Experts of a small language model.
Size: 13 layers, width 224, vocabulary 4096, 154M parameters.
Experts: 64 SwiGLU neurons an expert, a softmax router.
Training: a variant of SOAP for the experts, 4040 steps.
Below are experts of layer 9 (counted from 0) of a mixture-of-experts language model. Rows are named router (the router's row for the expert) and show model dimensions 0-223. Each number is 50 + 12 x the weight over its row's rms, rounded and kept within 0 to 99.
After each expert's rows: a language model's description of what the expert responds to. This comes from a sample of Wikipedia text that the model never trained on.

# expert 24
router:41 65 45 35 59 39 55 51 35 75 39 55 43 38 52 38 63 37 45 39 74 50 47 33 45 34 45 54 68 53 57 33 34 63 41 58 64 34 32 42 50 58 40 40 60 48 59 46 59 54 46 38 59 40 70 51 47 64 32 62 43 71 46 42 40 34 68 38 53 35 29 57 64 68 61 37 57 34 46 32 44 52 71 35 38 45 56 62 70 58 34 70 50 60 44 33 64 52 41 51 57 64 46 50 57 43 49 60 59 59 41 53 73 51 42 38 44 61 38 61 41 65 50 66 51 63 59 68 69 34 75 34 37 56 62 42 51 47 67 37 59 40 47 37 29 39 40 35 57 41 58 61 66 51 33 27 41 41 42 61 56 53 38 68 38 64 44 62 39 56 49 30 36 32 44 69 34 35 48 60 64 73 49 27 45 59 35 37 59 35 32 46 53 49 63 43 51 60 49 34 61 52 51 45 34 61 50 59 76 54 46 67 33 50 65 59 35 40 67 69 47 42 49 36
Given names, name endings. Male given names (Joseph, Henry, William) and final pieces of names, including papal and royal names like Dionysius, Adrian, George I.

# expert 57
router:26 58 43 38 64 32 49 29 40 54 56 49 44 46 58 37 67 35 35 42 75 60 35 34 43 34 55 57 52 60 58 42 30 64 52 51 52 36 42 48 51 67 34 42 61 31 58 51 45 60 39 31 55 32 55 57 38 63 40 49 30 57 45 34 33 41 48 38 50 38 51 42 62 55 55 47 63 51 67 51 47 39 60 42 43 39 63 70 56 56 36 53 66 55 32 27 55 48 40 39 57 54 29 63 52 44 48 71 63 59 21 57 69 50 49 32 38 64 42 62 50 61 56 57 47 55 45 62 50 35 57 35 31 63 49 59 39 32 70 43 47 45 40 30 47 52 40 43 57 29 57 62 63 45 44 29 39 40 42 66 67 34 48 76 37 52 34 59 31 70 41 30 43 37 51 66 40 36 34 55 63 75 59 38 42 46 39 33 67 36 49 32 47 61 70 38 62 55 30 39 55 66 52 43 41 59 66 50 65 60 36 57 41 65 68 68 34 46 62 61 54 39 42 47
Initial capital after bracket. Single capital letters beginning a word after a parenthesis, pipe or quote, like (Democrat, (Commons, (CEO, Marxist, An Act, in election tables.

# expert 25
router:40 57 42 42 53 22 43 36 44 59 35 56 54 41 56 36 69 45 49 47 66 63 45 49 42 40 44 69 56 69 61 40 40 70 54 62 62 45 37 35 51 65 35 59 72 38 63 45 56 67 36 50 61 41 59 50 39 61 42 57 34 60 31 44 45 46 62 50 46 44 40 33 62 71 50 38 61 37 69 35 42 33 63 44 45 43 53 62 42 55 37 53 60 42 45 33 55 63 41 36 62 68 32 48 61 46 57 66 67 55 39 63 65 56 47 48 43 65 41 50 33 45 62 55 46 68 68 56 50 40 64 43 37 60 56 64 39 49 68 25 59 45 49 43 33 38 52 52 69 33 75 57 52 54 45 50 47 44 37 51 76 42 54 74 41 71 30 51 39 52 43 27 40 49 50 63 26 36 41 64 65 68 56 45 47 65 42 50 52 30 42 42 42 68 69 44 71 52 35 36 60 47 50 45 30 71 56 63 62 67 38 58 44 70 67 65 30 36 56 57 52 41 43 24
Technical word stems. Opening stems of academic or technical words such as techn, eff, appl, phys, Commun, plus stray spaces before numbers.

# expert 40
router:41 55 46 33 45 28 35 34 32 59 51 54 41 44 57 46 65 30 42 32 67 56 42 26 32 41 42 64 45 54 59 33 39 65 46 56 47 35 41 31 48 61 37 50 58 35 65 32 59 59 33 34 69 48 64 60 57 50 40 61 34 64 46 41 48 48 64 41 38 47 47 48 55 59 50 48 66 42 59 31 29 33 47 45 50 23 52 65 63 51 29 60 66 52 38 41 52 65 45 37 62 57 31 63 59 30 63 69 58 59 36 73 63 53 43 26 43 63 33 62 38 63 64 57 38 55 63 74 52 32 63 40 42 57 55 66 36 36 54 32 58 29 37 50 41 47 44 46 63 41 60 51 54 57 33 45 43 37 37 50 58 56 49 61 40 58 44 64 35 77 56 27 37 39 62 70 47 36 44 63 58 69 52 36 38 60 30 35 65 34 52 41 49 58 62 41 60 58 47 23 52 60 62 47 44 54 62 63 63 64 35 61 48 51 50 70 42 45 55 66 65 38 47 45
Sports team name starts. First capital letter or piece of team and place names in sports results, like M-iami Heat, N-ebraska, Phil, New York.

# expert 15
router:50 53 52 40 60 36 59 30 44 91 48 66 45 48 62 28 53 56 41 51 58 54 49 45 40 41 46 52 71 63 58 38 53 67 54 64 54 38 44 30 51 64 40 28 44 31 63 44 59 58 57 43 46 32 63 57 39 59 29 65 42 67 32 33 49 36 66 46 50 36 44 37 56 73 57 43 55 45 60 52 52 40 73 41 36 52 49 68 57 63 33 61 61 50 35 35 58 62 34 51 60 53 28 51 67 47 46 62 60 61 38 63 52 45 32 37 44 40 38 54 31 55 63 55 41 67 52 59 72 48 59 36 36 60 58 65 47 32 63 36 71 46 36 31 36 45 45 36 62 25 55 55 42 55 42 38 31 45 42 59 53 48 40 59 40 66 41 68 45 69 40 47 43 48 49 66 35 36 33 56 69 59 59 43 42 68 42 45 72 38 29 40 38 56 66 47 59 48 55 40 70 55 56 42 36 57 50 49 65 63 28 52 34 73 63 68 48 38 61 65 48 37 43 50
Coordinate and date digits. Individual digits inside decimal coordinates (38.84697°N) and dates or years, such as October 30, 21 December, 1940.

# expert 30
router:49 66 47 34 63 40 42 33 49 71 47 60 37 40 62 46 56 38 47 40 74 56 37 29 42 43 32 51 75 63 60 47 43 55 57 56 70 37 59 36 65 52 44 26 54 46 69 43 56 61 43 38 62 19 56 58 38 59 41 63 44 70 46 41 45 55 69 47 50 42 48 47 75 53 53 32 65 50 52 39 40 32 65 44 39 42 53 62 54 60 33 60 62 47 47 34 75 55 41 36 63 63 46 72 49 46 54 58 53 63 46 62 62 54 46 39 42 58 36 57 51 60 64 54 45 64 76 69 63 39 61 35 28 64 53 53 52 41 63 47 62 36 42 36 50 39 38 48 63 42 68 59 65 49 27 37 33 34 27 64 62 55 49 65 49 61 53 61 20 58 34 34 30 48 49 69 41 30 41 66 62 56 60 43 38 59 39 53 75 41 43 26 43 65 50 43 67 66 52 39 56 65 60 45 36 61 68 52 68 51 31 58 42 54 52 51 43 41 53 51 62 52 43 56
Seasons, months, episodes. Time and series units such as season, episode, edition, month names and dates, often in TV and sports text and tables.

# expert 13
router:39 61 47 43 64 37 44 37 43 58 50 59 38 30 54 26 60 46 34 26 63 47 45 33 42 46 50 51 59 58 49 43 24 65 51 61 56 44 29 51 42 60 26 37 59 44 76 53 60 54 42 31 64 42 68 63 41 49 37 55 37 58 35 35 32 35 70 32 57 47 48 51 66 60 61 34 64 54 52 33 40 42 65 40 33 32 54 66 69 56 33 65 61 56 31 30 60 54 44 52 58 60 43 65 54 39 50 72 63 54 46 57 55 47 50 36 47 68 34 60 47 62 54 68 33 70 64 61 42 33 64 38 37 57 66 50 54 38 63 43 58 42 40 38 24 54 32 42 66 42 72 65 49 48 38 44 40 37 32 61 60 50 38 66 35 70 48 61 40 57 56 35 35 41 43 66 37 47 41 73 60 66 44 34 39 56 39 35 51 30 48 29 49 57 64 47 56 55 37 30 56 58 50 44 47 59 65 55 57 67 43 65 39 52 66 54 45 41 71 64 51 41 43 41
First-name initial pieces. First one or two word pieces of given names in tables and lists of people, such as R(olf), Jon, Mart, Carol, Fran.

# expert 20
router:45 52 45 30 66 31 48 42 32 64 37 56 45 27 56 52 65 30 47 55 59 53 53 42 32 43 47 62 65 59 66 46 34 59 45 55 59 30 44 38 48 55 46 56 76 42 63 34 64 71 45 49 55 41 66 58 44 66 47 56 36 66 46 35 30 41 68 45 42 42 45 41 60 71 67 47 55 38 67 38 42 40 65 46 46 32 62 62 76 63 24 60 56 50 47 34 67 55 41 40 64 53 40 46 53 33 45 66 63 65 42 52 70 42 36 44 42 55 44 56 50 57 53 61 45 61 61 70 65 45 62 31 41 48 51 59 46 45 72 36 58 34 47 36 45 34 45 36 60 33 63 63 63 48 36 31 45 43 54 60 50 52 30 64 44 71 43 67 34 58 38 33 39 36 63 63 30 33 36 51 55 51 54 28 45 65 39 31 68 49 44 44 47 61 65 28 54 65 35 32 66 58 50 38 33 55 61 60 63 54 47 53 37 63 69 64 35 46 67 53 64 41 43 34
Place and country names. Country, region and continent names and their word pieces, such as Europe, India, Philipp(ines), Bal-och-istan, Melan-es-ia.

# expert 52
router:37 69 45 39 52 28 43 33 54 75 43 56 38 42 74 40 55 47 41 45 74 63 38 45 37 44 38 58 51 50 65 45 51 66 43 57 68 41 49 45 62 62 45 39 51 34 60 31 61 51 48 44 52 30 54 47 46 62 40 66 30 60 44 35 34 34 62 50 43 40 44 51 49 60 57 38 67 44 66 39 30 26 66 41 35 45 59 84 63 60 46 58 60 65 47 38 61 71 50 43 59 66 50 63 65 35 39 58 66 59 57 67 61 53 32 36 49 63 47 60 48 57 66 55 53 57 67 62 50 35 54 32 43 53 64 64 33 37 56 38 72 36 38 44 34 49 26 43 51 38 59 71 55 52 41 42 51 32 46 63 67 53 50 60 28 61 38 54 32 66 52 40 43 24 56 71 41 44 37 47 52 59 55 47 42 66 44 46 65 32 38 40 41 63 57 47 63 67 30 41 54 59 62 38 41 53 59 43 52 69 30 53 33 64 59 52 34 41 51 59 74 45 37 33
Numbers in table cells. Spaces and first digits in table cells of results and statistics tables, like scores, times, ranks, and coordinate numbers.

# expert 28
router:38 68 47 27 51 37 29 42 43 80 42 58 38 34 59 38 69 39 45 50 53 48 25 35 43 35 29 58 66 50 62 41 25 51 46 69 62 32 40 37 45 59 46 53 64 36 70 37 56 66 42 53 59 42 61 52 46 61 38 68 48 68 33 38 45 32 60 45 46 53 55 44 59 53 63 42 64 41 51 40 29 35 52 46 39 41 69 74 62 70 35 57 62 46 37 34 60 54 50 39 66 66 43 74 63 40 45 65 60 63 35 66 67 48 44 35 47 57 49 63 45 73 60 72 48 45 56 60 58 40 61 51 34 63 47 58 45 40 63 42 62 40 45 53 31 37 29 33 63 53 52 69 48 62 31 31 38 43 43 69 54 45 33 67 39 61 43 63 40 52 41 35 37 39 58 62 35 33 54 72 67 64 58 37 47 59 38 38 57 48 47 42 38 55 61 45 53 63 35 33 52 60 51 43 43 66 57 53 69 46 45 63 43 59 60 62 39 34 53 54 55 38 39 35
Military and war terms. Military and national words, especially World in World War II, plus Army, Civil, British, Soviet, Lieutenant, Infantry, League.

# expert 47
router:43 48 26 50 53 28 45 36 36 61 49 67 46 34 68 41 59 33 34 44 73 52 33 39 45 36 51 60 59 58 63 41 50 56 45 57 68 32 53 35 60 69 38 49 58 20 68 46 70 49 42 44 54 40 62 65 40 50 39 67 44 55 31 37 44 40 59 44 55 40 41 62 60 71 58 45 55 54 61 35 46 39 49 35 37 37 53 51 60 64 39 59 57 57 43 43 71 65 51 45 65 63 41 57 53 35 53 59 54 60 44 68 56 56 49 51 44 59 47 60 25 67 67 62 39 61 64 52 60 33 52 46 29 70 55 67 31 34 68 30 52 41 36 42 50 44 50 28 60 26 47 67 51 54 47 49 21 31 41 64 77 49 38 59 37 50 45 66 28 60 49 45 44 45 66 62 42 43 53 71 56 54 59 44 44 54 44 25 74 44 40 51 38 58 48 55 67 61 44 43 55 52 51 38 36 58 61 62 54 63 45 57 32 60 47 76 34 41 59 76 64 30 48 43
Units and table separators. Unit letters after numbers like h in ha, hours and hPa, table pipes and brackets, and result verbs such as finished, scored, sold.

# expert 22
router:43 70 37 46 54 33 46 40 42 59 35 53 52 50 60 42 55 41 51 40 75 51 44 49 33 42 38 61 63 73 50 38 33 65 50 52 55 40 50 35 65 72 37 43 58 35 58 53 60 58 48 43 52 40 56 66 46 68 43 69 44 65 43 38 38 44 59 46 43 42 49 56 50 68 61 32 65 40 57 38 39 35 53 30 42 29 64 78 63 61 50 72 58 57 44 39 62 67 51 38 62 63 40 52 48 40 36 68 47 66 43 63 62 54 42 36 46 68 44 55 35 57 76 64 43 61 67 54 56 42 69 35 35 70 60 60 44 46 54 43 77 29 45 36 47 53 32 35 54 43 54 50 66 52 39 50 39 32 30 62 52 48 53 52 45 70 41 63 47 48 42 26 29 44 48 63 36 43 43 62 57 63 68 33 29 62 33 25 48 36 29 37 51 71 53 45 51 53 37 39 63 68 48 30 31 55 65 64 59 63 41 59 47 55 46 68 39 50 57 58 56 43 33 34
Short word-starting fragments. Short lowercase word-initial fragments after articles, like vers, me, ro, us, carri, including pieces in LaTeX formulas such as \Omega.

# expert 58
router:55 54 38 38 58 37 40 31 41 70 51 61 36 34 75 37 52 37 47 44 69 68 52 53 44 53 50 58 62 60 64 39 37 55 38 53 48 33 39 36 51 54 42 29 54 44 62 41 69 51 44 38 64 37 56 66 37 47 21 57 46 72 38 38 36 45 61 49 61 52 38 48 55 64 62 38 48 46 66 43 36 26 67 53 44 37 61 51 57 58 45 46 58 46 45 48 57 72 39 36 48 69 35 63 49 48 52 68 62 60 51 66 63 54 34 35 39 62 35 49 45 62 53 56 46 70 72 61 63 49 60 30 39 52 52 58 40 40 52 39 63 23 40 43 34 49 34 32 53 35 62 60 39 50 41 30 37 45 40 52 62 55 44 63 38 60 48 59 24 59 39 36 31 47 60 62 53 38 30 70 71 66 52 45 47 61 33 28 62 46 42 41 35 57 54 58 64 62 35 40 67 70 43 36 37 70 52 50 66 57 27 65 32 67 58 52 34 40 58 56 61 30 47 38
Coordinates and sentence verbs. Degree, minute and second symbols in geographic coordinates (°N, ″W), MPC/JPL, plus was, It, which in plain prose.

# expert 37
router:51 59 57 36 61 36 55 49 36 58 41 49 34 37 53 43 61 42 39 29 64 69 42 29 41 42 56 53 58 59 61 43 37 61 49 55 61 41 43 50 45 55 36 38 53 38 70 49 56 50 26 47 57 40 58 52 44 46 36 60 33 52 35 44 33 41 71 44 46 46 51 44 60 56 67 36 55 56 62 42 35 45 70 32 39 43 54 49 50 65 27 69 68 56 38 32 53 61 38 39 66 57 40 64 63 36 56 74 72 58 41 58 56 51 47 38 31 57 40 63 43 78 63 63 39 60 50 52 56 44 58 39 35 65 63 59 38 34 59 43 58 40 34 44 35 45 40 45 76 34 69 68 55 51 28 34 46 37 27 57 64 52 55 56 29 58 51 62 23 60 49 34 31 40 45 70 42 42 34 52 61 63 54 35 35 61 30 42 67 29 38 25 34 62 59 40 60 58 45 44 53 62 52 39 46 60 59 57 54 74 31 62 41 61 68 65 42 45 56 67 48 40 45 44
Name-initial capitals. Capital-letter openings of names, often nicknames, performer or band names in quotes and music credits, such as B(azaar), Rh(ymes), K(ris).

# expert 50
router:50 62 43 47 52 35 39 32 49 71 42 71 31 30 63 44 49 35 40 44 67 64 40 46 58 42 40 62 56 58 50 35 44 50 44 69 65 38 49 40 52 58 43 36 69 37 67 55 62 57 41 56 70 39 61 60 40 61 33 69 43 55 44 31 45 51 50 37 41 53 37 52 69 60 65 43 61 43 52 42 36 31 60 32 49 39 63 59 56 61 29 64 66 53 39 42 62 62 36 34 55 57 51 49 56 31 36 67 64 57 40 62 66 59 28 36 42 51 40 56 31 56 62 62 52 69 64 58 52 39 66 38 51 71 57 70 47 39 61 44 47 32 45 35 30 45 43 40 64 31 74 48 54 41 40 43 49 38 39 55 74 54 38 67 40 62 34 48 44 46 35 38 45 46 52 67 30 27 37 57 62 62 53 41 44 61 31 42 58 45 44 42 39 67 58 48 68 60 35 23 61 48 65 40 29 67 50 40 51 52 37 70 46 68 58 57 47 33 54 72 65 43 37 42
Titles and table cells. Word endings inside album, song and film titles (Dawn of the De-ad, Leave Me Al-one) and spaces or pipes in discography tables.

# expert 53
router:40 57 34 35 66 38 49 53 42 70 31 54 54 40 52 38 50 47 53 33 61 52 52 46 43 31 49 54 50 59 65 41 33 66 50 50 68 43 42 41 59 63 30 43 51 49 57 56 72 54 42 48 71 36 66 59 48 52 42 52 47 63 40 35 39 44 65 46 59 26 34 56 62 65 62 39 80 49 53 40 22 48 71 41 41 37 49 56 77 54 34 72 48 52 43 41 63 66 44 43 54 60 41 47 59 47 47 70 68 64 52 55 60 50 38 37 34 69 54 55 37 57 68 57 33 58 67 58 61 38 63 41 39 72 60 58 29 44 55 41 49 40 32 45 44 38 43 50 69 28 55 54 59 56 45 28 59 36 40 63 55 38 37 54 32 67 43 61 49 63 39 32 42 36 45 52 33 43 23 63 66 59 55 40 38 49 32 59 51 23 39 36 48 55 63 38 58 54 43 39 53 48 52 39 36 75 56 49 71 57 31 48 37 67 67 63 30 40 74 56 54 48 45 38
Mid-word syllables in taxonomy. Middle syllables of words and Latin species names in taxonomic lists and descriptions, like Strigiformes, anatolicum, shaped, aureus, subrugosum.

# expert 29
router:53 58 35 43 73 32 47 34 47 60 27 57 45 50 53 39 47 43 40 35 67 50 48 53 33 34 50 54 55 57 66 43 45 51 47 56 69 33 41 34 50 69 43 34 66 34 47 43 63 67 44 42 63 39 63 57 44 65 42 57 47 70 43 32 42 43 52 43 40 28 38 43 65 75 57 48 60 40 64 37 42 34 73 40 45 52 64 74 62 55 44 67 51 46 40 40 64 56 29 53 71 59 41 48 45 35 41 57 67 60 41 56 59 48 47 45 41 72 44 52 44 57 69 72 39 54 65 53 52 37 54 37 37 72 67 55 51 43 55 32 67 45 37 30 43 56 36 50 61 22 57 63 53 62 34 37 33 40 37 65 66 50 30 60 48 69 46 67 29 61 41 32 43 56 44 76 44 32 35 63 58 44 61 30 37 63 39 38 59 41 42 35 55 55 53 48 63 55 51 44 65 65 46 49 50 75 60 57 54 53 49 69 32 56 54 59 30 44 50 68 62 53 28 44
Word stems and year digits. Latin-derived word stems like struct, stitut, doc, rul, and digits inside years such as 1529 and 1909, in historical and church texts.

# expert 0
router:42 84 28 44 52 38 44 30 35 73 49 54 49 51 72 46 59 52 27 41 60 70 40 33 45 41 36 61 65 57 55 44 34 70 39 63 63 47 44 36 44 63 35 33 45 43 64 47 59 67 44 43 62 47 58 66 37 61 38 63 34 61 37 41 36 50 48 27 46 40 36 46 63 58 63 42 61 26 51 41 37 44 61 37 49 33 59 63 52 71 29 61 72 55 37 28 59 46 46 45 53 68 38 56 52 35 44 54 64 55 37 59 58 53 44 29 44 63 45 62 37 63 57 71 41 61 66 59 56 36 56 32 37 49 53 62 33 34 45 43 58 42 48 50 35 45 41 39 54 37 59 66 57 57 34 31 31 39 41 59 62 44 43 57 43 62 39 60 36 67 40 33 32 34 59 61 40 43 39 68 64 60 50 46 36 64 48 44 65 29 40 34 53 55 68 40 58 61 42 43 66 59 57 37 39 67 73 45 61 53 35 54 43 58 67 60 39 38 52 52 67 46 44 39
Occupation nouns in biographies. Occupation words and their modifiers after "was a/an" or in name lists, such as singer, politician, film actor, librarian.

# expert 33
router:50 70 41 48 54 45 46 31 38 70 39 71 44 35 65 37 52 47 29 36 52 53 43 35 34 41 55 47 66 60 59 39 27 53 31 59 60 43 43 39 45 57 37 38 46 36 67 39 64 59 44 36 55 40 66 63 33 65 40 64 40 53 44 51 29 37 62 37 50 41 42 45 67 63 66 53 58 41 56 32 40 47 64 40 44 43 62 50 56 55 47 64 58 56 32 41 64 55 44 40 71 46 35 59 57 23 60 59 61 72 43 68 61 42 26 33 41 72 42 58 24 67 53 57 53 59 49 59 57 43 70 31 56 61 44 70 31 38 54 36 72 45 34 46 25 39 41 37 63 38 62 61 58 56 43 36 48 44 39 56 57 46 38 42 51 56 59 73 38 55 32 50 34 37 53 55 29 40 43 53 71 48 57 50 49 55 37 42 69 36 30 27 43 63 53 47 64 75 42 34 53 49 50 33 42 56 70 61 51 49 37 59 38 55 58 57 41 29 44 55 58 40 48 34
Movement and outcome verbs. Biography verbs like moved, returned, came, went, died, finished, and the word after them (back, second), plus stray digits.

# expert 6
router:46 64 52 46 71 30 54 41 49 59 38 57 42 39 55 46 64 39 46 45 53 58 36 49 43 37 38 51 57 61 72 33 39 58 55 49 66 49 39 36 60 59 35 35 63 43 73 41 76 56 47 46 63 33 57 51 44 60 39 55 38 66 42 38 38 50 63 49 58 35 47 51 52 62 46 30 53 56 66 47 47 29 61 47 35 48 52 73 70 56 35 62 49 67 45 39 58 65 52 40 53 56 52 58 50 31 54 52 69 62 43 57 67 57 43 32 38 70 46 60 37 67 69 59 54 58 69 64 59 36 59 27 35 53 62 56 38 46 53 40 56 41 38 33 33 58 31 39 62 46 71 60 41 59 45 29 51 35 41 59 80 52 31 57 43 59 40 63 37 80 47 36 54 48 54 67 42 34 25 64 65 53 59 37 47 63 38 33 61 29 34 47 38 52 70 29 56 57 35 45 64 57 68 40 29 60 64 48 60 65 40 58 33 61 63 68 40 43 62 56 57 39 41 40
Ar/ur/ir word starts. Word-initial pieces ending in r plus vowel, such as Cur, Mar, Tur, organ, often in species lists and taxonomic author abbreviations.

# expert 62
router:41 64 40 36 55 44 41 38 31 84 53 53 47 17 72 36 68 48 32 33 55 69 33 40 42 51 48 54 62 66 63 42 38 65 43 58 63 42 51 38 49 60 36 38 57 41 52 43 67 66 40 49 65 40 69 66 46 64 41 67 46 66 41 42 32 46 58 22 46 46 36 47 73 55 54 45 68 38 46 44 45 39 60 27 47 35 51 67 61 74 30 64 61 52 34 51 70 55 41 39 64 66 38 65 51 36 61 55 54 59 40 47 62 46 49 25 54 66 42 66 41 51 56 56 38 51 59 59 52 50 59 36 41 61 48 70 41 43 51 33 63 49 46 53 30 45 25 40 57 45 60 55 42 50 33 42 44 45 42 68 56 46 35 51 41 60 34 66 37 64 43 38 42 45 56 58 50 38 53 67 63 58 54 37 42 59 42 35 58 48 44 39 47 55 56 48 59 74 45 24 59 55 47 30 39 50 70 57 65 51 34 55 38 69 61 62 43 37 51 62 70 36 45 27
Sports career narration. Words in footballer and official career narratives, such as served, joined, played, for, appointed, plus pipes in squad and results tables.

# expert 59
router:33 67 33 51 48 27 43 36 44 58 38 49 45 50 61 34 47 51 45 40 69 59 48 36 34 40 49 66 56 63 66 47 33 65 42 61 47 34 47 42 54 64 38 34 48 42 61 40 63 57 53 52 52 43 54 51 40 67 36 63 45 71 46 39 38 35 45 48 42 39 39 57 72 75 64 46 82 45 66 41 38 38 54 38 37 25 49 55 59 61 44 56 58 49 39 35 59 52 31 34 66 72 45 51 57 52 61 56 57 66 30 62 69 47 32 45 37 57 40 56 43 66 67 48 39 67 75 64 57 36 65 51 37 70 61 67 40 38 40 34 61 37 37 38 50 48 34 36 60 36 46 73 65 40 46 48 33 37 51 55 62 46 49 54 38 61 36 66 43 47 34 29 40 46 40 60 44 47 30 56 56 62 52 40 38 62 42 46 56 44 45 39 35 78 54 41 66 68 40 41 65 61 48 41 28 55 61 55 61 64 30 64 42 53 59 61 21 54 49 51 52 34 38 40
Verb and noun stems. Stems at word starts awaiting endings, like sc-enes, becom-, serv-, hous-, lik-, includ-, often in aircraft or media texts.

# expert 54
router:50 65 46 50 64 52 47 27 45 63 54 53 38 36 74 41 55 37 39 45 69 58 33 32 37 46 37 53 54 61 55 43 41 54 41 51 64 37 42 51 52 53 44 39 55 42 57 32 64 58 46 51 50 25 59 69 45 64 36 56 34 60 42 34 42 53 62 52 49 39 28 40 69 65 65 33 66 47 66 36 28 39 58 47 32 40 61 64 49 67 47 70 60 47 52 46 65 62 45 35 66 54 41 46 54 43 41 63 63 56 44 63 55 54 51 39 43 62 30 62 34 51 52 49 46 77 60 63 66 34 63 45 48 58 64 50 31 33 57 47 57 41 43 34 39 34 29 35 57 37 62 57 41 61 37 45 29 42 41 54 62 56 42 57 28 62 40 50 32 63 41 44 41 50 58 67 44 28 33 58 60 66 58 29 25 57 43 38 65 45 40 28 43 63 65 42 71 65 27 48 63 57 64 38 37 64 57 63 65 58 32 53 38 66 58 63 39 37 70 68 57 46 50 32
Clause connectors. Commas, periods and connectives starting a new clause, such as which, that, but, although, However, This.

# expert 60
router:35 85 35 27 55 45 46 43 45 74 39 68 37 45 65 42 71 46 39 39 58 65 31 32 42 36 46 57 63 56 49 38 34 63 41 51 61 46 53 41 53 50 32 42 59 44 56 42 72 57 50 50 59 34 61 75 36 48 43 61 37 68 29 39 35 39 54 35 52 32 46 54 56 64 56 36 61 55 56 32 35 37 51 35 44 35 62 49 57 67 46 65 55 42 41 37 63 72 48 46 64 56 41 58 64 31 42 55 63 60 53 57 53 60 38 33 39 70 39 41 32 57 62 61 40 63 55 63 65 41 56 41 40 69 56 58 41 32 54 51 60 50 34 41 38 46 31 37 62 44 45 65 63 67 42 27 38 36 41 62 50 41 37 48 29 57 45 68 34 63 40 46 26 42 42 54 28 46 37 62 65 62 62 39 40 54 44 55 52 45 44 38 39 58 58 44 49 62 47 38 65 64 52 45 35 71 61 45 60 43 33 67 40 71 68 55 48 35 47 61 70 42 40 40
Abstract result nouns. Nouns after a/an that take an "of" or relative phrase, such as result, member, part, victory, rumour, move.

# expert 45
router:34 67 28 29 57 40 36 43 46 83 45 63 41 44 62 55 64 38 36 45 53 63 33 21 42 37 44 61 63 66 65 40 35 59 41 52 66 37 45 36 53 42 52 52 54 40 60 47 69 65 45 42 57 37 60 68 37 46 50 59 31 64 43 41 44 48 63 44 52 39 44 41 60 64 61 37 60 51 59 36 32 37 58 40 41 43 65 57 55 63 43 71 54 49 51 51 55 73 47 32 59 53 48 78 51 37 41 64 52 56 49 53 59 48 27 39 29 68 37 57 54 56 60 63 49 59 63 67 68 38 48 39 38 67 51 55 42 47 62 52 64 43 27 40 36 34 34 40 64 44 54 59 65 55 48 45 47 34 40 61 51 50 41 65 38 67 44 75 35 62 36 45 34 36 50 64 27 42 44 69 52 62 45 46 36 71 41 30 48 42 36 44 39 60 46 38 64 68 42 36 60 69 58 44 32 80 68 49 62 49 31 59 41 60 58 54 51 42 51 51 70 45 35 41
Spatial nouns, word completions. Nouns of place and direction like along, area, south, line, region, plus endings completing words such as favor, conjunction, association.

# expert 41
router:36 67 33 52 52 29 49 40 46 75 43 62 36 37 64 42 59 33 38 45 65 61 44 44 39 38 44 78 52 65 53 45 37 59 48 58 71 44 46 44 68 58 52 35 67 39 62 43 65 65 41 46 52 25 49 65 43 60 39 74 47 61 45 43 40 45 69 43 33 36 39 43 53 59 73 48 47 48 53 41 36 35 65 48 35 31 60 67 62 71 36 60 61 52 44 47 51 63 44 42 59 62 43 64 45 42 49 68 78 67 53 58 65 40 61 42 33 56 25 51 45 51 53 51 46 68 53 60 61 45 57 44 36 66 64 53 41 48 69 42 59 37 46 38 41 46 35 26 63 28 54 57 55 60 44 46 36 40 42 51 62 45 44 61 52 64 46 63 41 63 49 53 33 38 47 61 41 41 29 64 47 67 63 49 41 70 44 33 66 55 36 43 31 61 50 31 61 75 32 28 56 66 66 43 44 65 67 55 64 52 33 53 50 71 56 55 29 43 51 52 76 43 47 48
Plural units and time nouns. Plural endings and unit or time nouns after numbers, such as three minutes, ten days, four weeks, ft, km, games, episodes.

# expert 19
router:39 79 32 34 48 41 46 34 39 86 38 48 37 30 66 39 60 43 41 37 45 63 36 39 47 40 50 64 59 56 54 40 49 58 53 44 61 35 44 28 51 63 43 43 53 36 84 44 58 68 40 49 53 50 62 47 36 64 36 72 42 61 37 38 45 34 57 38 53 50 29 59 63 72 67 42 51 37 54 36 32 42 67 48 43 46 53 69 56 70 49 65 51 53 42 40 63 50 47 44 62 49 39 51 55 38 43 69 62 51 49 59 61 45 33 35 22 49 37 54 35 62 62 46 57 66 61 51 47 44 67 43 37 66 62 49 49 46 71 35 62 55 46 39 35 48 41 32 57 44 58 59 56 50 36 40 43 43 40 58 59 51 41 53 40 56 38 46 39 60 42 30 35 36 51 62 42 42 27 48 63 57 64 41 49 63 29 41 44 33 36 48 38 70 62 34 69 60 46 34 61 68 68 34 44 67 56 57 62 65 40 55 43 59 72 74 39 38 63 67 64 34 43 48
Table numbers and units. Digits, spaces and units in numeric table cells, especially asteroid data (730 m, 2.8 km), plus words like human, Votes, Candidate.

# expert 12
router:39 54 33 43 64 32 47 34 44 73 36 59 34 32 45 29 58 51 44 40 73 76 37 32 43 35 47 72 51 55 57 25 38 60 47 52 67 36 39 40 47 60 30 45 62 44 63 39 56 46 50 41 57 39 57 67 49 53 36 68 42 51 46 42 39 35 63 38 47 39 61 59 60 63 48 30 64 49 54 34 44 45 58 38 45 46 51 64 62 56 40 74 63 60 33 49 68 60 42 40 60 58 39 55 50 35 46 63 50 62 41 64 62 41 51 33 38 62 40 60 47 57 51 55 43 59 60 55 54 35 65 38 37 61 55 59 36 40 68 43 55 30 40 39 31 36 44 46 57 45 70 55 66 56 35 43 33 33 39 61 73 52 53 61 33 58 33 55 36 71 55 41 29 41 42 75 50 24 25 60 56 56 61 37 45 54 31 32 69 41 45 44 50 63 57 45 63 52 49 34 60 53 49 33 42 71 53 63 63 60 33 63 46 64 56 59 39 37 69 50 62 42 30 51
Capital N pieces. The letter N and short name-start pieces, such as McNamara, Rob N Roll, Naimark, Jr, often in tables of names or results.

# expert 17
router:50 44 47 43 72 38 43 39 45 62 34 52 39 35 54 48 58 27 26 32 65 46 43 47 36 43 37 68 66 55 45 40 31 62 52 61 54 37 52 43 49 60 31 28 58 44 68 60 68 66 53 28 66 44 65 65 37 70 42 58 44 65 36 28 43 48 67 38 38 47 41 50 63 75 65 53 69 47 54 32 40 36 60 32 34 45 66 60 73 63 45 76 63 43 41 33 55 60 35 39 57 71 53 52 45 44 53 71 66 58 39 67 64 52 40 42 32 60 40 60 43 54 68 54 37 54 56 59 64 32 53 39 31 58 49 44 45 34 65 38 59 47 40 33 31 47 44 47 59 39 62 57 60 48 46 32 40 45 43 75 61 54 39 67 47 61 41 61 26 73 39 29 48 48 46 75 45 43 41 56 56 57 46 35 50 52 37 44 57 29 50 40 52 64 55 43 60 55 45 37 58 63 62 50 42 58 70 55 52 57 40 68 45 56 59 60 42 45 56 59 54 47 28 32
Mid-word pieces in names. Middle or opening pieces of names, titles and words like eldest, Duke, Saint, Matthew, dismissed, often in church or nobility contexts.